Weights of a small mixture-of-experts language model, trained from scratch on English Wikipedia.
Size: 13 layers, width 224, vocabulary 32768, 62.8M parameters.
Training: a variant of Adam for the experts, 509M tokens, 7764 steps.
Below are experts of layer 5 (counted from 0) of a mixture-of-experts language model. Rows are named router (the router's row for the expert), down (a neuron's output weights, with its number) and show model dimensions 0-223. Each number is 128 + 32 x the weight over its row's rms, rounded and kept within 0 to 255. Numbers have three digits each.
Before each expert's rows: "comes before" lists some tokens at least twice as common just after its tokens as in all text. This comes from a sample of Wikipedia text that the model never trained on. Tokens count by the router's weight.

# expert 25
comes before: " |", ";", " •", "is", "\"", "iano"
router:082128098128116155133184154127193146137171202092098156123128202121154175142100147135209145130149149168109109129153102157123156112110115091115096148176132075141072198112105171137113224121114153144178114077127150052143044132107097051152117151157089151136135145116113167105135164103106100117184117094119166181129094165120121151088099168186143090138166122145167174140153105092166099131151166120103138151149061153121128100142148114115140086152133104150153093133158105136104135109102110113126129123108198159103166076112110081141064101114104147102101106136123145122183076173111118101125196087187094151138136100175114120090084158067145093170127162177139152110107118104140148165162
down0:213062103131153121127152072139130119136062073170169110095067160124161139134145135120132106120138168096112199096081098126152104136151150126125119114154103164143094055176151132181075044062140095121121125178115111161082163127097076177107134110197108103140154176126133126158120121094093169161159136127127085064141124099140122089120169157076137109167107157224102155135162171082156124087121104148149078173122121137123124159075106120149172081096102106108123188088121157151160090152188169124093132159105146130093130167097133121194174123097111106126142169152122160111120178176135127106117133125116120146116079131132098144135118139125192154117194105124120073158141158061138138118155
down1:159088122104151075141137106141097191140099060191164129094091120121127127123144149111117116080163160110092190107107134112171118135125138086137134143145152185092147063145166132185085000089151127140128131174092107175086182080114093211125067142182124086153142126161124137156114147102165139138165158124142091053138126080114106069138168128110152092138097137193132158175146164066147095112133112154098119185099128147121144141078134126152166101071124126103129240128078139165135096133188142119143093143134132117122118156106106115180185129141092128090133180137132106098111143167141085106133130121106127110094133152155092159141133113157176158158185122122112109136145141071125156122137
down2:175122128095121112092117084096115135161142145147081137122095108129156153154120162152116098053167126142095199086083166147159102124113143091133118136125142117063117158119133131192049000124116102120164135109094094177072098096085073130188129141182101148141099166108119147179103142092144153171178196135152148124167123118139132098086141158102142114122106156158119158136100209115126136161180075115033124110116077145076145127086099114125176065111139143095154205148121102113153108133153139126168167141153144161135125176133074091166137109106163143125152187164109149094137130136137098133120144162148138136107092117145122152140101158125148083150158108195132124128082059106109112164169
down3:161085134102168101136125157166129122130114036168174104121090102122146130152214102103110157139149124125101146118085098070158139099160146128130137079163123138131102090190135149124135041084131149084089105135092124140094202055132029184115123098168142113181150140156113150152139139161117219136130174182163086064135113087141121100140121139104140113145135141190113154150127142077154131152122128141125111206100160139142165133062119084122135123127140130105178185118110118151176107120154136095128109100112127093086161140070150127153178154081067133079139186128108114133117172160142087097150082138100136178106163124119104170166091125150136164146192095142132095146169147065131135122122
down4:162139124154164090081083103076085174191155173148104130121103137140172155108102182153169060132152124126087178123102119159127139114124154108124133143122118121086114133131083164134055100170121087113160164114122130131106130118149164105213082122112091113097097140103121075145123135083092115169188132125137164136117094156128130111087234153081192116085057180128178208137136138131146135160128056078071083089154073127074140135069166123128156118168122138102136164170149122118140107128095150112102171156137146165153110141144078095147086083116120141160122160153164135061156133139185133155148158122180111112124077101173131114122076128131160118123146125144144140115096069108105103169199
down5:163071127147114056139140118118115194162069097189173136067081134136113080082163126090126153111165113165096144164074142139125112151116082105138132148161140143117126060145131154175079028077143129109104122164108114165083144112105110212133136164167170094181166135120146125111115166130153115148170121176140060066148120073055122094151160098088149094128135162176118147185153186093139109150151112133117114191102136090093110172061115160142160104100120125088086188167119126135138131161159127143143098158164105118116097148091098123163143147131091145159096127132124105145123161157125102075152107108092130121118148141160102165152111131133144207173148094057096122119148142087163195134142
down6:163103123125148131112121118148090177167082063186108105102107181116121099139121136092113146108141151121143183105109152131168170160149105105116137168136128164088145101144141151191097044110134098143116116140108111130123146069081127164088069137152075111147159121156135107170157156129151091139181149120162094068118129101153115052141201102130128135115140158135108101153182165102158113095132108106132136177067145118118151111118109127154116113020097147086146200157107150162079097145236116178152126175158126112092107167103206138155138113173168119100161160162143097114099134119104107134100144105145148121109070127104101138123165083179139211154165101152118072138108113063080097151137
down7:152086161105174053151119111151112113118050105129112178062061114156165114119199090095133166127063135128055139103118114106119081183123083140135137163139160141135114111170143124159063107044156174108145113147135092132139082131080088159133156128206132116169121140075170146141180129129134154125186147152117095087088157120116146112146158113145144133121126186196093100127106148122086152151137117168117127143122119155170078123125110129117156051114116112078098177045118152122130113097115195120119108127142117144094161150089087163122183130107097123171094172140102162150143200170154080092171114184082103195135151126119147171156157144118147147135125106145130158135125133126048116127138
down8:099173104184144176141132162089155172110184185111095149142145088130121135138090158125159058109184080154139106137104157162118141189102134084155161119118144117100132185105081104142170164142122096176147091075088146120172137117082161123074125182054157114089130115077138098128059149135131135077116115141146144164054115164174148152089205126140106096061102154088127159111153117113106103143126096139099099055158102087140108129140119117133180155114140129126102152171139121116138155166084096106178131166142097165144111139151150133179119148157187145134152105119113108139144093102171091126127082046142160070138067100161186116096130144095079104144129122172070174102163076170132098162121
down9:217065131103129111125120117157109104134075069181159115122055134164147098153172108076106166114132167082125168107078120110124119143159121129113121098160120107122089109168136134184065031064169124090111106123127110166116191069068068186111132136202095125194128162142117169148143143130116180133195143122147079099136102136127090108098158129108149108169150156189093138167124209093169133124114119137148098176074127152119178124083110131151189111096105112082142180085124166148156104182143107128105120143130155140104118176109139157144154133097123149090132193149096133140092170179136133081149084150125152151123148119123083167135104140130136154149168095152098077134148115072124142111129
down10:126063127112126110123120086183149194155089091155147127098100118150122155110137112097118162086152105116126175085061128118186114145118180093158138122148139187096110074149155141197109016075147136094139103142117090134091172090116073187156109130187137125176132137188164167162132136146165149148179147172152077074162166081131151087128153124068153066105106158188118137169145185081112113101171101142104137162112205122117123131088091106122182114110125129102105184129130152192118074159143193144168099130119080140104122140058104130170172103086105152126127138128108130151108168140100096098151136144112126152124103145128113154128123168135097141137187089111112097131113121061108122146167
down11:063161117083214153137091130151129176150124038121122106151139116119124143139155084103176163172073102052128099143160086101110115132161072126179139140144111170160146089192132118096146133130178143106122142171159124156122158085145172143072088126088177066137110103182137117104200109146153115115123125104092123064119089075102181161167074166124039133135156094136135109153096120103135128147108075164170126200113177145161121110178106097126081144100157127118165180124130117148114098095132132175148127128138101094177149116079142127114139143120089098095134198128134094148102110174149062164130120127091117106157115103075100170126132065136124153164131099139135137131213174142123137151117
down12:129102125046071163102147085122167136132136124118096193107128061152167088120144105114124121119160120133156103116142163156139138046116157118137089093146117075153157191105101133110135187189138105145133100126147148093169112135121129091101178108097138225080142091097123114098136126178117125114090095146090175152127102134149195133065138141112147137116167148078145208132116106108157181144139045097074171099143116126104130151138158094113108212113152083185132056137195093060138144113125075194108135152129108072123146132140147174105074158117126109092126118144137136142151089102102116168067090144149175153134176093154131114080142113142124139153153158163111140111107139140175107175104
down13:183058139128140077140102131167124121118082106177149148107084096162127100114169126105112174099142150108133162102075133129135122178104114116148143139168109140093116106134114124225109050067176158125167117102148090140101165095081041194123160164193097115202112155139148170123153145137152187139160143147161073113150085087134101100097154101067153110131153132152094143155144192075138118144126131133125071144090135133127136163068107141118194116111058127030052176092151143142144141167115120142160101124199134144094123174087115129165157118106103180131111148139070131146099180131142132065146144103117145124104145127112145172128115159150138169133145095152108114128168103113096153115153
down14:155101088083182201159189086108118153130125064142078122111129100114121089074139135070137156122095137091135157124111133097128128167129153175163134130127099128117148075154155090131125096069229119039136100148163127183089101048147134109119143138112120132122151092094152150113111170076145133144131081126146107067142141149131113103081096088100133087148176199170127109128138107121133043114169173170170135194124128168107090146160104153131151092190134031158179125130139094127145151140189135171120100181095128183139114131136124068128145108107045112107129114148132171105147153177102171136118107158086164105121113138174114153141112113135105173124123116154120147129107135098150194134121
down15:218094133111100141112169112111148163138156177114098166157148069168100102115094120132110130107210092125151087117158196149123119098123177096141137096130118098144145155111093140096152166200117123134126107080153135104102124119142152121076155138125121208023135094125146155141107100186113102116097094171156138115126165129142206119139138146144126149096136129142132151094067124093140168160190018093112089084131168097100170095140117108101119208147131078143127074145141118101109131107103104144069147159106060091188176089104187108154115139156187110134161088116118171117157109102124124212100153146107162097130098133139155103127139094133143139156108151118124134120123115171113063162137
down16:164082112114125132164175133115170110120096069173215112088108094127130116113165071125124129090128169143104182111095117118140087122125159082132123101165164124101102069180200142164120005101132145139107116176124118187088197145108105221106096092167158098128108181157115148139129138105110171143123159126119068099189151120122109096156125174103162097146102130176086153111113201121126156088121141137137163148109131151137101155090109168143168129095126109135129168105103172187164127156130179077142097100101170128076135110101104110157193152095106131095127139119059150106145102099109089084106094147088133136077119153118109185146114161166121162098166087123104125145171164114104180123127
down17:154059141086107111142150117172142108124118065162159093151075073158103132136188096068123162106159156079127152114097124118158093146099153146139142099152137155091119098153136118169134032110166131100147118119111097176070205097101054214085156125162124107198116158137118169152146170121133219132176163151142053082142117111147099099072124109090134092157127138153117175168127189079139108122128160163166105179103160149125131164059087140142184145113110107093107186106134143141177126198146155115127097105140133133104087176105135119143152134115100166072138158130098124114127150144101118093135133127102132139091141130136077182157108126151143137150163072141072119121162133064155153109128
down18:166089096145114110118132095140085157147106056195125124137069151111127080117147140069104120095137185107131185128133129144165124158119126104113162187138147141105158106124136130188062024121139117136152154145103120146132149114101140171106072129155086082149152138136090113184164160103147110127197110088157104075132121131135101088103197102139150137125094124155121142201155165085173142080083122123148101162038128152104117135117135190167160112049090121112120204161117190151077120159168133157127126199147158139134066163164159124145130109145174127070132162189124088098109116142113115132086158104147139089100091119136082120112147095159159184116158133162114061124112142096100143126146
down19:089092130076191121146080134142155160124131048152194110177140118094127144140180083125129198151112096050150088139141121086104112092161102099152136098136140164170136093188119123102181096137111135109094123151125147139132216103131111165063089097097155073139152135157119134106176125160130165127068131179105120109180113085136138176141143180091069153145135111127142140140095123072147140128091059128153159214115213126120136131147071089117124183102167128133203120114138122159125138087119100112153140082124117098166184120085129151120116148101097131095154175143120078133104137131129038155122080148075146150136163108138100155158132063147105160130138095090142140127196154132110127143126

# expert 177
comes before: " |", ".", ";", ",", "–", ")"
router:141097078170103112106225154111143096139174142110115149132100176117155076168111224070140122103132110177106177103104142193156134101109117142084088178155156082079148153152061151149093176095159077100129139121087137078094123097139105095095095124150122173156122152125129174095183164129112139138183061125138135126158126124096095124094141129133172118170088133119177154222175139153134120116099157080126096204103117075133131112115173119168168159139133067143095099157115091161121127159142075101126102111138129102132165153162112137145036112135135139124145091145125066167170121146138136121127137115139117079145143118144090100125083139096115123106073146227144092131096125104147164137167
down0:137089124156173104084078117164138150133168142138108199103132128164092126165151167075148106077152079076104083133106181136108129125140153153109102115138106149165157145134113124150162045168114075150113148118111113132140079144110141151105163122154124150158119121102204076089070139182114123154136110157128085102110058100137180193165145157067145110104078153180087101133123096089148139150156149122154145135145071167185175159065088149116158108144143100100155167118125147127122155176092114092123130095148140084085107131107097115143150182116210159097128206123110107133163126219196126087155196106172122073110101107180145107067132138115117086127115103155129113154122118074130121104140
down1:135133084147106061124131173163097178126073181124174065158090156154098091118124157066094221167117178152141143152110066085129112181131121131130124142134170149124140079135100140043143126114102141116105130117141135140106115102141130116169129180158164120154108165152137151156191077150113079106106125168153134101111121164188073168159088084219092099122138156140122144121174183121163145138128118123109116115144138124188117079124164167106126074144102106143103108153126116135119095142127144107096113187065089117137050159022119161088096133138109169181096064101136109144093135148103192149157124132153162120124164117141121108201116151139122145104109108141112099143119141099060143175102
down2:111124121166109097110113109142134122116095085123174056109084225122137068095125126115074154167192133165098125176107127098137149172160136164137135134086152179138134158114081122094155076111124141145099084135149104136139128096133123129171139152135184083140133140162172179126156116154062136104110150117187103053151079166099119160165123120226115155139136185108107152140151135123172141105131133107115129153197073139162114086102137192118099097123121070132137049198098150150154123116131120110171120163138101150137064172061177155074108139084138150158106099104117111120077130136072193156121093100115076144124148141135143134137137118162117075052140135118102126118147168093097197134115
down3:098091064150128131174102114137087074098088134150102114106070123132101120138112069100128133087124145133168131123119186093158107172133166166145126141129103112098133109128186114116164113144042191149128141137122079127116109142120181151196143123065133114152098097082141159117100105087103140182126103096128145135157106167104161138167126167141160157079155156123134121152149152187136100028095134118107158106133088118192082085070122121099150123098221146119134186177089056122113147126140118137130105087143122102191085126148146184073163109139150142130145086152141116089105142120201106214201180152135101143101132164146118135116098110104154115100161130113142200135194136127100159157138
down4:094127090127138089105075207130105097139114189095165068131111180152183041159098098140127160120154169169180141112054052114091136195132129144102132172112115114097093131110133110135128123107072107091091106123163083122135142098129150145146129107158190127126168140148107099092165101163059141109120159181146150165133138146141128178133081166150140101143133150101129129144165180123159114136122099115143109116153123119186106073104161151200116112186129097162129080127129178158164102141142141120201116160122166085130048132079199136175142108129092170174144112140129136051146098127175097087190078150154149160140141074099109141127119101116123122078135077161073129120077121118119116128147
down5:092078106177143092107052130143155134136140086162162131127084112141134127113114103077120166081133145089144116152097059109097127161130087112086132111123122122117096127182155112102143128156091110093139167083147110160169116090185158142155135098110138101101206091088112051114094137170131182186179179142131173150151129108114174152116058185090114179159135115081118185121115128133171115154128101106116111161141096152193129102138110091131150196189188152136144146109128154115125105130087126126116113074188210164162073120087064140189167121108102129139100170127110096086161140140181062157189140151121115146166109117090138123108144129115158082107162110125150156156044120093113139109136
down6:096122148140130109149106156206158130117063107120114109124105027198105167090094131109114162125129149151137110095108135104080130209129155143118122081140150125120129066111132111097204125127106089090122123159194080160166131102143124119147163057092146135057090077129147125137145121159155110166105134185161148144136148150121124139158111142134189208133074172142141143102090070126155108137140103157096145146148154134153105193176126109122158136191163131112091143052111153129097080112089124073191135106105116116145152113105095161114173160180066134174099107111095100101119118174162093179168123185116095111098142135156116200082106180143137125125130165107118178123094157116075137095116
down7:137076119095136090149117132164132135067104115093151106112063148187074066105140126089093156190091121141119123125205099119144124171139178145135124127114127195100143125096133145107165037108073160143103157153185127173101072186158169166118190100141122135170092101113137129129139142163108088145093096123180096131130117130195172152176100083173126120080159171138096129171131131150147167129126183133120102164119135117181166131088128130058182092132148153135126108124084116101138105120131080167134118130135072120151014160078114135134165132107144176148163138095069158126102190131145122223125142152154133124104122129146132107148134134154099112108155116131132121153127140073038128120103
down8:145049111127127105095105090172125120105130057147141164144082147173068158118091123071121139093068076083107111175135120114087108137081172146149112107135118170105128144160092155106158134140097169106123199116095107143178094117168170107110128117121150083141191117038174070118163142173157152164202160120162139114106115112156159164117094116102128133125081182135120147175112109109173129139157113122151089173124128145168144123140109102069179138177206142114148151110142142114101134119097129099081131091137179148188082152059039130137164118129179112149119166106086096151128222161189171152157143139123120094143128096129135112103112141109154123128156127124165084164101144083083098145147
down9:105109123153127092148149098147133094056107092163120135136078176181037111122107094084149113130100129163137119156150124102056101125101200191161145142110110164106141184131117124094184103164064176093114167145092078148145114177128213161103163119098089114143112070066147168120162121107123114154150070131140134125133169131155139126130103112101141141092116159097085101175133115185174123111148110123131109169122139124171111110150167109046197154114196161106121152137070132144128137128120114103158149097135128152149057142098118138072111125097159137185163135097061104180082191111194129138149155130136180125087111111132154178088108104137143105077182145130164134094128152118088136174116
down10:101121142184200090123073157147123087144170123131134138100124122197124073150104098095116135139141103078151129090119106121077170141128122142111146110097106159164123112111117113145141109119096101153118142106161143229174089159109132117118143126136069102167133137165197039141129168138081119059096112116123119113146058109170177134148123109108132144206137083154124144133128115086187119141135158125176100181153063198129175090104087140151099125092092087126151052099082165129211135123101079164132101127167141162147080112107158067199131099132146143131105180127126147063164117149172092100127157152128149105122143091133169164080128137158155062118175151177146131130139106110151107140139
down11:107081184118198083086078177121149067149149138163122141055116100141093114153123159071120173140090080086137100140087128110118128117127121154113145133124122165161170151146088129130199061138090098140110142114142129149148087144142137133144147052090095107155119103152230102120094159171093148113127128136141103083101074096141144170154145114097192169143082089135106153079098123066158115092116130125190189172151115197135137083122055131132118124133111089118143104107114176149181147142122118093195112041159133159146115126129139124135097181127155151092087168112097113117147140158165139122174175135158157074150131078111151101090152135195139109123112133182121068136110125109144182153132
down12:148128081140081048136134131184152115137079167154149111182075140139096094105171136094091142145097138126140083148180065117117149140112117160192138149168148156127109104092007163116121171137128107124096132083130129161155159115167174128113178125138182088138137136113170161159175088163087135126138109180181151108105146137154081141126098111145139146128137187133139157168126124100175162172125130089078110146143090133174164123100120163099170093196132139082099115107127100116150140116084152109132141140110072126153110150093090119089106106131069160154107141108171094122112148118151133123176117122110186143149188072148094204157123144084055171145149047125101094149096153078086069113103
down13:095106082200102087103084154127103125133142131130165119110135188225133095119087081133120159142146140131136123101131110138067164189125129147112121134105081179144098161077143127081100109114113134168119098111104121138186098130077155102109144170188147097124121085131119144131157135106089087075118122132154121101180078142111124148189108129150137111175151135170107172146133144094174123149158132124158126146173107171127116148075140197194074047164102060156169098145107184145126133090126141154140118196096111114181073119095233079162156098172096138169081131120118138107148083150101122088126146082090161153091141093134181096092154142118147090110177145091139099147109166102146129171145
down14:167109138133112069173139150176124157130088182101117049132077142153118098121161136107064180171072176185118097111162100109131156085183159118158117163123174150102139125102073135081180114086069159147100172112158131145113154157139135135154148068124129105167106115127140136182125098159125062104104098169190105115114157161170150163196127088188112099111154167155131130122105133095145159108147150097076139173135130120153153110126135168108132083164157134113113097133118129130112082133113144144126154164102060112120085146052074125075111140134155168144137115110129126117047119147114131167190119116148150125114187134184119168188116173153084164100129062115106058162150154127051107115091
down15:143125091158136110138128148134137102134142120121148091153127156114147094113092095096084168098150184155121123082095068101124109186130149103072136177087136109130123161135169092145160104104079122098123073121153110142141152096164151185156152111127118108074176080120070110185094120146126171158190126124110178127156123133069150114170083177138173139143098112082121208112139134123158089085129097100096153136134093137183078168123137139209129166166193095188116107195098104169135129175085121112163105108171127130137111096139211144182134149142104147165093114138166084078085094110174074178200122124151154176150113112084155138105143129147105088075164142089060116123108138114105174115104
down16:107154111194113096159079128128164153138084151101127069115141117159100110143100077092108158180143142114137127111124129079100154215155151094111095146105129151145127163060216136142218111124089089081124135144084112138113088169108130162157154067155102129179116055121104155160116101141146026134100111073120096106159115160160134136189111156193184103104182151151114179149125154142165113114149150095100159172157089164203141156157131205105148121106129118117113102108069125113087086139141133160146157153129140061139119113116146165114142087135082149184122102099120122118096171152096138150139180158144160143103167123146164106125140160135114118051162147077123093168138137129102117160093
down17:080119066191141121152079139118087113134143150103125092141101149172150079186069054134128155111167149108143168097121083072066125205162168099119127142068108113106102128100204089149140146115076166117133121118118085145153153139095181151153146128132092121103162086121090094104111142094118113117085096112069159200190142142123140121199091143142150106126153088147137142179145133148138098107117129103102120129154059144132116110123165139205117120133137117150164129130088092156126090135147136177127118152155128104185062080120204097196189038119116140150142142159156145091157124116169067135182151172129132172118127087137150144083120143110113108111194150143161153158079108122129133142162
down18:117084079130137149160119140172083095140132147089107084116085133126163140157112091112105148095152166153177139113099125073140098114157172078105091174123091075107126167149201103118164129124080165112112163150170109089105158103119131176202103040082142122170146062120073102108087092122158160159109160118123143155165210134117134119174085173137157102096107158148130144165144096167113119061124127086083112130141085140159105108101135159163143163124199113165115130162091115152085117134184155105138102102130138072156082106089103156168162133146104130187191132149124102056109149134194115140228123145167111113132175133124109154133147118140119125106143092145124166146135113160064199099128
down19:111125131192134112113126128133147117149113081158210105101126157183068090085092105130090146153173103116106119137105132092091140222197109125101108107067124145123125115128151116083177080145111136116140098136153129173125074150147143146160148130143135143095179108137136137171144154150053098114105153097120083071178055167100144133148107160166149165173101139129107154165133140172182124132131117112131137183158137153181091144099126155132060080134131078109172088125086131123152109121097129119153115137183111158191116140114194126090127100146107113180066162090127131169118137106093171175106170155138121139107095132116206109095174113142168066044179151084157093152112158102108110194103

# expert 254
comes before: "–", " |", ".", ";", "th", ","
router:128140127205052118098117133133144142153181115178128127162085155109166067170107168123148125077113119150152121176104125153172143116124113084102123167180093106122133195118036139159106169091178130134097129056090127075137125088140129093057066145143099143112137152125099186119162151118199120111205085092132148133142115114106114127093128118141152060123171159128179144104117140137168077106125129099124131162102111126139149117097151191135116125136157128157139099197149091133081144173113121129136123119141134134133119136157125140138070155112204085091101084102115049132139076206142107134119132099168111093107134094156104120117089146094127146094137143135142061086072142045115189126167
down0:163128124154146113131096190128118113162102156141145078122142136133113125158156085161154148153097141069155078110082042136125088120127151181081084055167105102158086129173146142127148137201076113120064142137111102162107082104153124096094155064150005185162182144149148153171131108108149143172123125100150129144224118110075110146135173115140131178216126082177093124114149102152182124121094111102129127165071182128120102119131104105075091169162098113079132124100088115127169102115127189182141120174187142121136133118121136118078121129166127149147126105156110104190107152114114117141132068127135169163132151079113152133152135132130064130120109098138144126158108158144090115100097
down1:170099135201173177126085108151085152167161086111144144153053116117147166100106143193084167102133087182140083154119092087162149112175137130106104107158123151078117129118062149113188108132082118129115098178153142146168096144131107124128174091180149097110127141032106091083150102160087124148141110150168148131093092134191128093143145131078127152110101108115173114114076113125135152133152148153160103099149180154102130144079089158130154165163121143120131098137125117143129169090200170143137121137176159129105093088119125086141140147094107111116168134134153090162135171116128056189076015186116163106171127135109109090141148170139070119102064155133206111137116122133122082136123
down2:196127161136140150146149145085162111111145156126166109133131148137135164082130179152153117098151069169105176079127128166109076075163095166106147126130113141054149131086070125137120164138159151173128048170170090122111088178088168135145163120082099130044174144064125129120110151132142150142172171059194041125103148153152119135101136085140100145130078094072125075094155153122160116104161081141102123078118173100083098162162140141123150137147084103119153069140162148098147096145126153091125155120141089204134156131128199102094089115095144133163092116139137112183116093096055087157084123093160153160161101137171115167077157128149140171124113091110146116168103150140123130114141
down3:164093160167156119137122070142115112157081080124170101113081112075156100154040111163122154125138102105144112097111160113105173075116157138161109147130141136163117158094138141149123028152072119142119134103110152159114110117116115097148155101093109102169164114058111147128130176158137089063099095114123162152168057157189123132124143018118170133146142100209117186133095111122154167121142056125124166133132080109076141168159118113151122147099131155154099144200112131175171102116158130148136105134147156115105067118117130147144182166115143106162106129131098091180143182125053115150063107192112122163103155112076131146150145138126156064115148139125140119204094110125139091134168
down4:106166134103192095132098070217055095173112135099138138100088139117158135137145125129143173113157111132190088089106133085127113107155133147174125147146141092187111113147152155142153067122100120121090175130119127159137170115116044124105103077103077110233151128163114133106126148153102096101067089102118169126163120137136096084195128114124147105159117165205174167161066096146144154147122103123100184151131058128126145149115109123165105161090183113134113090136065168130175106078165123164154097109116099053164127121112116089135199121140092116123161132111104119116126190152101140091104063183151164182075138110116123168168109176121123106124140129137134170163113098127121086133117
down5:145160126161130138122100142161082124140140119186164136101127146125109200087148060102134129127154139129172090144168109111072173112161107107076115130094195131114092155101142139109151140159075130165101093086131104109181137146088155150121121046145095187069086114114111153117061067173098135196136125061134122126108146149146094077141119157156112141186140150212156138087092100111110104124115133095073137158120189162110105077133106121235146128181140117096160119125129156170104117125153164102089170142094142123139138127141076140123139149139067133103154113126143048112144125155085163120106083139124135138166194137103133202072158153144114114119084178069162084131139160085117150156119
down6:145113134125089113123180165156154160168087159173032153149142160128079153180154159180069100090115118114209132152135143155142185153131138111108129124108130141107172132104083093152134155152176107152147083124104128126185081177159187123143137160109125118050109102114055143155098110124124122124141097091123083088080071136084163056135086126108140103136138117049147048104147126149115141141104158159154103078144149127168154135130167172136179121070105189081114126130162122116092115155078085141178140110147121167054115115159120117150080199087160083083127163154109125135115121103125145131137142080144149128124139184165122112089106110133118191133138133159142086060144079158148129163111
down7:167159086110189104129099119152067088167109121122161097137136139104183072150170054099130192109164158119172113120136153120089135159094172128116111153148138076187097099175186144152119077155093151124109163083115150102134135139138070124130131133113060125186151140110094164158102159131107137156116079085106161155202118157173060097097134070134137067109134171171147172138132144116146114152122058125108179175100102078156135080097094074168079127066153156078113094136081162140162098099157141150148143156116136088171109125129125166110145111148134142059166071126118125121119168186093144154084138147143155173124104094139091170140100123095149100146178127117160152155143090161160064158132
down8:118122120148148105119106141104100109189094139170149161126084157122126092135204137181120166106134101185070109063138095090157226120040145128117142146163149143165114129078087110150144079099150163154093150135110154069095130157148137123108126097105067143132141121185166161118158167116083133113122089119122203108091106086168046134121159106106158114080126133077159085101111143109135112132162058138145161070140147165139132108178172105103126165116171118116069072157184113164118144144137114162118156147180053189166128105129118109139093170088121116140109169134151138163109165104084181154161099122123100123143183114111137129130102163129132165143077102160062143131116146135124047130166
down9:100124134147090145139153142054133137089191089149145133067168124143117089173182160142097076139091167142072152160149090122143089158153094100115143125137180130118193116093098091077143144093179165166131162151101122128121151105134130153109111161205161128077111098112090115124157126088149138161126081164124091085062147111118105040095156169121138098110092134074143110148139144116112093147124167132124122154202194122188113108149161176161137116118105127189095155124137113126109160137159112105128086100108090113145214143166159113096032182138128120087111142145119128141186101132147062151173126092129157057129154096209132125107119154081144145150150096168146121066121157133145152125091
down10:148129152178144155150145123136084098138081159120139068088120131126136106121108115140135191169124092111099134066159124144122109102121126162136106120155168153186142161144126120086115096133061179140093155129107104170084148144131056114160162027110030099229173122128150158152095177133096125135063103105119156090135129157130125133126184059151124161139142099137117161135142097106194098124109029128131142147090097130091101134184086055082125132177135150139141113161081106144194127098089148127097099094175129098155151163139136175113122143171095105120122149107144127167102151121119101132150093141096134205111154099083158132204098109138132090088144130140141160191143146160091138135125
down11:088146126208094104126105138139124209168153173101177118149113109065120125149117094172105129148097136090134141207163117126085128155140102142132159186146150133121105173149132161095127136131097239176103130142121097146171093132115170179140135145097165113113081116161083109100120107123131105135101130091172120112081124147139124094152071103153144117132148120126150147104070129122129090114109138152178111110066161122082081119169169155122125121124106108179145131100119108153093109072171173099113099156140087159160171060099181103103135113146077108132065109118128059055116119153100076127060091081165181154152175093161072118112163117127141131128105200130149174118156207137146152166123
down12:122163115126107138140165141115136148083060201153100126157111125141120143076113121135116153122108108133076103179148194124141146216112132137151117147106083139082130118040175158116148116070158125110103107108149146044089105159195144132167136154178166098090130157140105167125123108065099129150177100163153093111055180134131136136100117116138110193116139192174089170098198186113157112118126139107130103115175111130097139096149137135109114101100084163090186146141144144128146117138000142125136164173105132118179111094115104147101158121142084142149144125162133138182143120132046128156190174073133133127135084099154132134112078172108103099095080093112130131107140130129152141136143
down13:161138091212133081155107161128113105144081123109160080109137132107166074130079113103149188139155147065110135083117089128117133137104148100091087118159143116197117154138161115140105087162097191133102144112116115153101119087135103118142175098140047144204196120092131137136093158118197108116075072106116171128197132167133076150125164067169138126128131125117111172088198126120162109126140041153169122150113143082140123082116061118115083145156116136095096105119065126159195125136158128145150118157175160119153107138146138175093147153137110124153113128121140127167063136111112059146113102168104164201132148070118107123173120121095166091113159153133120154186164118198127091138138
down14:138169134109161106157127134193093128122098145159113125135118134129114089146118150121141134113110098168184164151088147124082133221097128126116133151129147112102095098132148122116115104148106123131158144102080112150125110184180117114114155153049175102110134111115112076145120106145125126064086111089092130105179041127110080092130092113071099122112165130125182118161094097148188131161174111137213175133146116088169143154152128068137081147076117147119100113130098156104158092088215140158132089136126138110108092119109121089160164118163108133172159075083130140126183217170143166088123179149117170123095066183089141147156123069085190150126155131136139118153123105153158054200101
down15:132165138131144122150049103166093126138112105141180117150102121065193110140149131075127127068155122126160109142126096131092150136155142124125135150175105087126098110199174122137117075138081124157082185061076151136165133190171065144166118118056168166138140130127054116167110129120123158141082171093141159151112125148133068089121129095135076066091152133130091169101095151187161128163132106143127224148124135088150141125095105127170125180092113144117136140156091149087168083100165173140177110160125142072175142102142101107125213102150117088090160115140102118075144116209100138146078149162129161163098137153113147149143117095111124100100136154120121150156169051143137105130085
down16:160090104168167091131090108110079071133178094153121097116134129104170091094107183105119147066138053161097160078145154127112137102108143117136129167156113127101146178124140131125118090138113118144154199109110099094141126142157138129150122080060188130112185096155090117113166161173124151094088097164127131125140125132150084151122130053128148112133115122115129178173111113150095157157186053119134230130139110087067065105112154100182141163107125157114129114193118138147151127110174135111192110143144172117173105112195123152127164120132163181136125120119100102134112190133170074102051040116107182104099097144072133154122122088125163084116171167148127112104139082192111128127130
down17:170110125203147122133071120116129162170101096111195127146101108083172086130085170104142134130168116142061119100108053108121169106120147123105129110154119128141134159167105092112119074148065166162117152126099145152123070097149083124143186084069120160160155106135159139121151155134175109112053154108154114134135054130194097151126148060125152146135110079106109135081119099143140092127165076157170142114149168093098148109146098096084129173122138154126092130201103138087168134176185167144121113147195152158135105099101119110168192129078152118128083139166110108125125185135093074220082105202089132148113205113085172089174134135130131116121111130126104158160124114142105098126135
down18:157156090182181142128110159093073081166112191130142063094155146102137091116162079134146180157092144100120085091129104125118103103114153168082104089137137103206117146173129131114100115157124162149093128099162089120082125136126116143112124072082005136195175144152125169183108148120111159160108085115114136117203147150125084119124144109143118150131102110134131125148183124105153124137094045112111145132061131102103094118137082098102119159104149127138118099164078100185174131134103155185141122151161127088132178141172176137049103138166134162172126082134142123194086129122119116123125085104170158183115133088141152151132133130129113169089130100133104188177184119164046119126135
down19:144110133085125191187170109092133081048199093146133094078120107111101138112153096131150183088093067119062098140166097114117125064122098070183203152160191140064114081153131135099129097097140163125135127165109126172093187164091119142162096131149176103089121125144094119191135163123136099186089114162113149042157121111156093108107093145119144124116106144135066152092115169111068142142151139105153182088101121141150064120152153180105126136174181120112128188139170135127124139158110122123096121112146124170144149074138164089148149120134116100123108138109119099177170138063139108131086107152129165113100109183168097130127128124168166118181144103121160088179144126173074164160142